config.toml
router_score = "sigmoid"
rope_theta = 10000.0
schedule = "wsd"
Below are experts of layer 9 (counted from 0) of a mixture-of-experts language model. Rows are named router (the router's row for the expert), gate (a neuron's input weights, with its number), up (a neuron's input weights, with its number), down (a neuron's output weights, with its number) and show model dimensions 0-191. Each number is 500 + 40 x the weight over its row's rms, rounded and kept within 0 to 999. Numbers have three digits each.
After each expert's rows: a language model's description of what the expert responds to; "raises" lists some tokens whose logits its average output raises strongly, later layers aside. This comes from a sample of Wikipedia text that the model never trained on.

# expert 56
router:476431512489542557456444496468452433567535452479477452495546517547474519507521558497481515440464513507536538493440428501522567448545510494510577419493475427536443553456448475493494566474512483519504562521509433476521455514515456570496566522503492463441490478505420534511491483461542436510534448538486504530442483472504575528473475532547472482517534509575526519459448511439458492501504501407506471582508474440437486436442483522461451472497592443477494565495423466481485518476443482502550488454453457578445522479477539447516527483518469543527490431469465480538503546524542452463
gate0:480485535500478456488536506498452482492491521390489471476498524546495558514529459546478507522499387497546428460489528466529495528534502501492479458498501479524493544484541528474514528492481532470518405474495454477500522503500530521595496388475514505502520491460544478509410435568439539589461433441518506482455484507482530533546484561465522460496453560488515465468545477544503480555467585473507492586566510496573510587467451555540454522509449512540564471435445486461461417524538458435470473518461456521549552533512485531503519509487445490521555463589502512510597465522506496536
up0:487496496507523455485478499501477488492532505379505506490503530561454470542532565511525503507455431481550473478488535491505529431485504549518466410616474477522509516522538517480488514442527470545504445436465472467535540491494490538502514470508477473545522483415488456506436457602422514555470498432480517453410464528511525570510435525411484512484452522473536496432558483521439514534405520460538469538564496501500511560476445536562464429512505406509502537467500516518527479535582460496489442450471467500497457508489490445534559487517463384545514491513495432465518470531485474503
down0:521491435494444486527547507476476496441521546507540524545532467494565556524543485487517441521523519518516479523495534482508473498517489419473446484499542484519535430525505475513418440509488574508536465529474488522444454469549479443461517457518570474509483542544431499494413478533512547505538480452514568431491545545506510589508485529496533408534500496498520451500419432521572529542514555500447552506528440428451520536491545495518502645482466535511552519459472508458509471511549447488501497478526573553546477512397498591452437488461469521466517590536510461525474451482519499494
Description: Word stems before suffixes. Noun or verb stems that usually take a suffix next, such as assist-ance, play-ing, Arm-ament, sustain-able, interview.
raises: "ing", "er", ",", " of", ".", "ed"

# expert 9
router:470426507497538519379467435552392428480390553461519482477522494404458498484443503552482468480484447502502557493499544491501467494526469522526461550507507470543573519501519563462484574466503476483567504483502536437475526582502556527544590495552525542498542509462510481518502499527460480438484418573469472528477579506513539501546533555486455424494484499506475429472516470437526495537493501470500477508489407535551459534520472511573443449479546513463501516434499561539525458488503456497529537493498496522500570468494532544539507535483526501442453505520511505499464572537483453435
gate2:505465572523496507518518494520466496474498515521536524492467476437430480536556545543396490537511517491498591420491542487490495499485472516486486582451554472515496479543473509528500560439530503491476506514503504472532403509453490524558515476537504506526471485428460464548615514525489486396409443505463494549388563517448521482481540602514513516463457495508480519454453472500504486476452489408532534517481467453546510540555526523445460524502515555462503497473560537522481456501515452565547575469455467507539456545475507556473506567447544455473394518525526494536495519526530489460
up2:522535464467485467434466481439451482548417494485482503536436550500485560505473462532561527535489430464490519508515495547542489500494567456487542474581482576520526592572461573556476484573524515525542503492463505499528455484484412503476480501457462476511494466455516483481503472472562480505473519445530514404557442482529516447479528461467503507539474521560517497466495535441440457491515558607428540551521529525492516454466509454462527527482527467500530496413482526506546583505515576468457545480466424511473475469588487493457465529429535531519503509432548467480537405471493467472
down2:441406476563527485524476555514487509512490525426433476511519527487477479526489525595516518553492476516614506519469487497472523478471498513481527523523511478459502478523450480556455596458518518492519474449494522488475472495446526465491519494474474647525541525462561475531494523500448526524485490515480552498490482401534541527495464486534493422487536421510504557529504488532489597451550430417591516518475407478517591460484477534494572493559479502505509502463546545527506451581476506502559461481503466520439530559495512506493449550560455508511479396456489478531516517518493544492
Description: Past participles, passive verbs. Past participles and verb endings after was, were or be, such as used, built, received, character-ized, craf-ted.
raises: " in", " to", " by", " the", " on", " at"

# expert 15
router:521437530457499541475526485466501509505372493472466533440524453533535476486445519548494477505448521491498527494567463468565540564553447449513525509508471489497520468506547483495487557498494482430504561551471441513444500488535489492548490513478422520419518512561512501463503519540522470500502418562452450525477437492475496491532548495504504488542540493472577438408559465466488488583513481445486513501452505547455410565567450512464538474478429525461556476568487521507464553506554503481629464551485487492488430462509529557514478522582581507519511479496533511515484491579508441508
gate2:433592469512519551409567458565511514516512549484448506486551572474517490470512519492490515518541359557508562485510507489501507493441491467565529489486499438523502483558524494446440514569537477436476513496447503453505473561628507545419599529535522517465469544471497536512488564469458490487499489513490503480517493510539489520484451465432456507537447471563496510531564498495509539496549566578518402492504531547492490503583513524540508479502482503519547468502387520503468531538529506480492484536517549525439468495455499515524486474520508526544450519466550541445492453563541460446
up2:474462454537481474494520394469442510437472529597521467521514404486457503423495462549451527471514567494571507478532463439551488430460488476477512482486490516470413518546514545446520511570491482528518537527465558529558526456438517537484482471488547519513517531492494555475540542480421499547534519466447499517475496461515518497532567450501454455497510490502539458488449471558492471517482513471526495528492522520584442555514468482454477513461524485522520531490505493546441478416549509428484456551461582483452477487496529407659472558502512429459497543448499530530476515479545523486
down2:513414526467430567519457465555457512550475568500429503526450548441488538535502476469505466551586530558473463490421513465527591503542546441495472464528454539472550430494502470519495478543514488545532429528456498527526517331545492534479472427524551457514526518514507518566512477440541528553563492418543459419476524503530470442468479506487531468484492520516499442502506492524484508500454526487448593502434560514532476513500500461515516497552555496466502571474482507542504495549428542581468564521503475502467513516487529483554526536467484535507447492515468475533505522473435476534
Description: Prepositions like in. Prepositions, mostly in, opening phrases or after nouns, such as in turn, in fact, During, throughout, from, into.
raises: " the", " a", " an", " that", " this", " its"

# expert 48
router:500471512421511486501517544479474480467435529534524461496488509479538541506559494512477537507502461542527509467464498499547507505555471452497457496484461526551459543446511504413478501488508486499509476548503439495516494468565444504610566499427507472495514435556514539504469449462519478440519394524468521541466531484488471619651543490520563470495477545456491527501549531499452467560540530515537554508487456488530500518519486470507587471573573537453475490489428536485501518528456506532599540494442497552546443458528520526510491458500507529490500402529492583443438549525499535470
gate2:445448527472504534479565491494541532464428581495520471456515465488512612485483570473485501486600428496574521456479479503494430489497516505545493450515464514477486507549497534576522544479467506522517478513551486524553456501550487534473503439490468449494474525563526588515448507494499547538428502489527516481555502494490517559491507479545576554517409519494510472522456546509503506429513613531497438462496483573453495483477506469462504570511472458415529516536464575464515491525496568498480398569503496498558580465529508483480437490408515521510521526532554498497453480492562442477
up2:518571470514494508492527501428545461453490504537503512465517526539565539423485551504464536480438502483526478447474388590530458501523530450483509539460496528545534498531477584590421507457475520528493428515438536443510531557542542605499541479551481424448448509490483552551530532525483543546468500545431478528454513491445495540537524504468458537477470501543458530519425500451530474509468528519535450582544453495486496457585464513489515489446487506482511526450509473456450496457527502475474509511492467584462478453439552529525421507432465474573491506556491519529473466555539539530
down2:543472532462519524519569556451512437512570490501497533557508488548467525524493476526509503518486509469501489465528547529520421478543496521468460551506484455524577458536568512536445523528533571493459532518429552506463470534498549416480594521483480536469541560402501523536523537496515466494486490488513566484564483572469469504465486472480436515491495481455471467529491416504539505560435432477498538451576422531550537399444430513490520441439466502541592513511498433448486491535492451495396494451441502532471489466450494527470492514537480454452533533471451452512527552535482482512
Description: Plural noun endings. Plural and derivational suffixes ending a word, especially -s in names and headings, such as Officers', medalist(s), Buzzers, honors.
raises: " and", ",", " |", " in", " for", ")"

# expert 18
router:538511534460557424487411551531511492502398486530476535471524459534525475497493498505494520547434509523506455526402492511498495483535484438450491476502510493492571427547463516491523543432422504543488565545543480466608548556517521489483529487513484492508532544531470459487443491484458461455478393536484469543484528455520500570557543469490529509549527405463542556407532492486481449548523546427504516461418517519529492457493396494551469556478557485490561546462515445487506481551443469477557501479466510494493497445512521511517563522489530518526580432517472528496543504557512480489
gate1:470478464481492499461516622583465519549477483482473552513474470513536527424530540479465531528496400409576421477477518468439522478499432482473484456477414553515535438516430538507429495520541502544494493546495548488496494531530495544534503469479559435530511505491460486537526534453525486476438458508491477498483474479502490497482555504429479529511462458442488521488509455500460531499525464495528519470582394479578493521435494483480553562562461522511503468561447521476530517552479468528480488517433572569516434428409556488496478503470494514462506487476459533474499457479435408532
up1:504554539558512470566531404454521463471542482520512486491505579460512504546462453498466485521451513558384538494508501512550543514513611505496473543476529476495540548531512486499549504526530497476475464420498492479532496565448461485486458524514430484504505465473522511479438535463438515456547545472496537476551496548516478477421450530518588489516493545506445491507413474470471475504512506582522496405438551494405502489559537579537450509480487496569554502495506438455449556480485503495485533465572547468500468554548444545493459488531487499557509484511552452508544474519572575440
down1:499464485500539526511499460555527443400512520499535492411491440452495479504545476547508547476541556454508525486530490473470556551513553537541505497505494479474489454472460470451451544556502469495588460546485503501506499531497548509483522475432491478553490408394551523479569523482486544495593499546551534519487540533471545452503475448489478473531440512500475536494475450510481476558436461482515562493511569582516464538538551515514498442513586544497486520519513472493507435462506566489527503474465471475547496521514338482564457482541571476517412515573498506570454512473518501479
Description: Time-stage adjectives. Adjectives and modifiers of period or stage, often starting headings or sentences, such as Early career, Late in his career, early Kannada literature.
raises: " to", " and", " in", ",", "s", "-"

# expert 14
router:505473509376527447487461489507492515476498493467552505456493458428494519457513463424483498466553544508524473527503515497541512506560475467503483512475505452446571483511573533514547580521473416546496461538526488521460548511490501515571462477480509547449502508465505502516584493481518529461563531543472520513442524451462441462536519545573549472587504443490601503435568502493509472515513541438450511533489545519526443492487421485485520462599553523459512574485475476441487531426444532515584500517443521461529489482493552421543522513507470462501495402549541548533555472535459518507
gate0:507535428457519538512458536388467452475519460544495441482530491521454577517493476558609513563545513517581544461475438546526409544533538501518496443485547457541538503525453630556504524518452431504495449492531508470510494462496505516457441479467538539511399481478476562483527528589485415456482502556528530523481481513532497521531540514466465450504616451480480487475500480543495478537513484481485444498565520485502483526525461447497487528535538483510469541456496573563531503476498500478546560493389524501485468468470529454472497549506517476486516465472461479503462466432489507461
up0:497535474457526506538482529449497494442557482453520490503492520485427554434543498557528464499536512499522474487498441549507484543494537493528602451517517526514521483440427549541471537536424449527524421554470518583486473455510506542478464396450550544506475490516492558493527495512482406476549468539564519528497439476494548469550539513522482412520548417526513445462514461452483479593502472481529522467554534550495479518515453464487514527515571473450445528522544557535517493443494491520497558558460526477466489473413494373465504520520469468498497470424495510533411500459519479502
down0:473425499515447477442492470542433613493516530493519517450520515455498438533485595616530488520456498516510488507492476506478534504538516480504586530505500419533564567540590501545490477479522520535514501517523495478462486589558466426501484539558483488473571500508558529517512509526447484421525600570512573479524468490548556521468536458498549570540522541542506488562495513490554498529450537518474486511459519421538546458514424487499491534491549498556558483514512529481449552474507505466526520489545467480544491548462536483443431500443496467433501460523438512530563476572508507479
Description: Digits after separators. Number pieces after colons, periods or degree signs in times, durations and coordinates, such as 1:00, 3:50, 4:45.76.
raises: " |", "gan", "nd", "pe"

# expert 33
router:474533507530567545469486487484503470520519554560460549513541527500438527465505535450507584492515522531498511498480456542543601529510532494487558495442445391446537514518444472545458565432448484467458496488533534508498489560544501476416477504473469460457474532504442480519490529462462450442425462526490532556562530487455491446488468548489473509509525519541457528338503446512545573513550490511489453456509545474543475471522492460529512514528585451471572513503454443432494452503466502562557493561523457535484492455469542481543494502523582561523545420515484480504487512524500499492
gate3:423483479465534554479511495400524516482540481457484574528479443540490514476465481472489443469458521488481442467447494503528535608502447523540588478504482451485502552505466524522467512443503379459449425473506587407510556520538503537497494546448542501506438436446469520515530525564485459583587469481514490570546529533489452542559513517487517506532559549470470515480520522534550523536491460484524519448584527546512510456453460507505518457558570471509504504497449462528523535526533508496507529584548458540507524520470525377519501485484542516496500497487501473554459500463434506510
up3:482550469498496564482459498547483520492478498493464467427491514532500441519475469494516547477473477499430498485458535581543536556514503489477534489469470478501575549438515479532501501452455505434507482449531523455543472420494523485512498530385511519529553503484544516535431488593560426558501473481492425504487543514518508513550493539488461470541468453452525492471533486531522471460473506513528552487540468594562491410560490499536539544517563441532373502478500498468540532541513517570496513528531444538482550483567458509500506429416581483540548512533459583494504517584487459451
down3:470446495474478570501456400485412458527495465527491552524562495503535519516463482534517540554489539495496491482524400503499559507530473518562506501515533544541475512550512457523530422510530506442455457512492509559558515467547460521541496530427562508492469525549556540441501473408550557532483513655493522482430600510535534494478431525510493470484438512489463557479500440448510500454488500480471559448569495469515512460445477442534533477496512465503463525474478516552545480457556469492535534507482567569466479526442545518509475529503494507385540484473466508524447534501517503558
Description: Concrete common nouns, adjectives. Short everyday nouns and adjectives after articles or prepositions, such as wood, water, air, land, red, power.
raises: ",", "-", " and", ".", " in", " of"

# expert 7
router:453470505521547512499493502497463451459458482525529494537429480497526550542467498529450444507536503496483491473474491480565530549557475454459507494455426423547544518525541533495425513463481446502484452467478516489396458499541450529551562532488561550474446486443476538550502462462540455448526501563491514462519495487480481564588501509465522493519511523466455454519518528526525481540463585511514485488593512483452521472436447469481596530486531492452577493500466519462447485495485569491479501502488500483546537488467524460553481458529616417484485412591506585494466590548449475490
gate0:442478467521522352480446470527560492512489507489484584462485521529594516542451477532460477502508503448579471467495510509550516499499494597480557499561492411490521503542462489521499506520442539504514569513531518563474556516640476484504510481500493497429430518486554518530509428476522517515497526500564492499509506471491522543377482402558526532455569487481438487460500521439524518412479492465541467446522510474475506474512436529500502452488537517448549534518457531443508433471549484525527499531532484492436525514470500511447605522517489504473470493532499491454463522527536485520
up0:547496486461474613472489485514434534467490453488476502513499503506493495431460548482578506535448482477427519531525483528517445498503490473518472489557536560474549512502496515462532514480538496461491499462466529401540485533417521482447464545522468474489468445464462507467528583467497501531525489493459463502495525488527498470551549547375486513545472450471545490504469545525505456614522516536459579580476552475502471490513599457489441606515432505587451558523547502510493547572424444580495536441499550500487465496483501518489436526499512490528551506512493431567533473485492506504
down0:494445541525538516397450520578542490549507474545592450450510505568608494506509465476499541518512388509493472524409488519486488525529565472580484537462517478502486426515479503485524508525459526483526494461524505509563495519482485529550475496498491488486599522550476459485595512440544495481450405533468470502488560423549471519482476479516534554503505517525488431497575504451533459491492517489426497495489512506515461519461508475533447504520429467488471495504500492437454609551472526494495507551455431465470511443456574537506402550524469552499518420514516525533491543485489531489
Description: Plural noun endings. Plural nouns and plural -s endings, especially counted time units after numbers, such as two years, five months, 51 seats.
raises: ",", " |", " and", ".", " (", " with"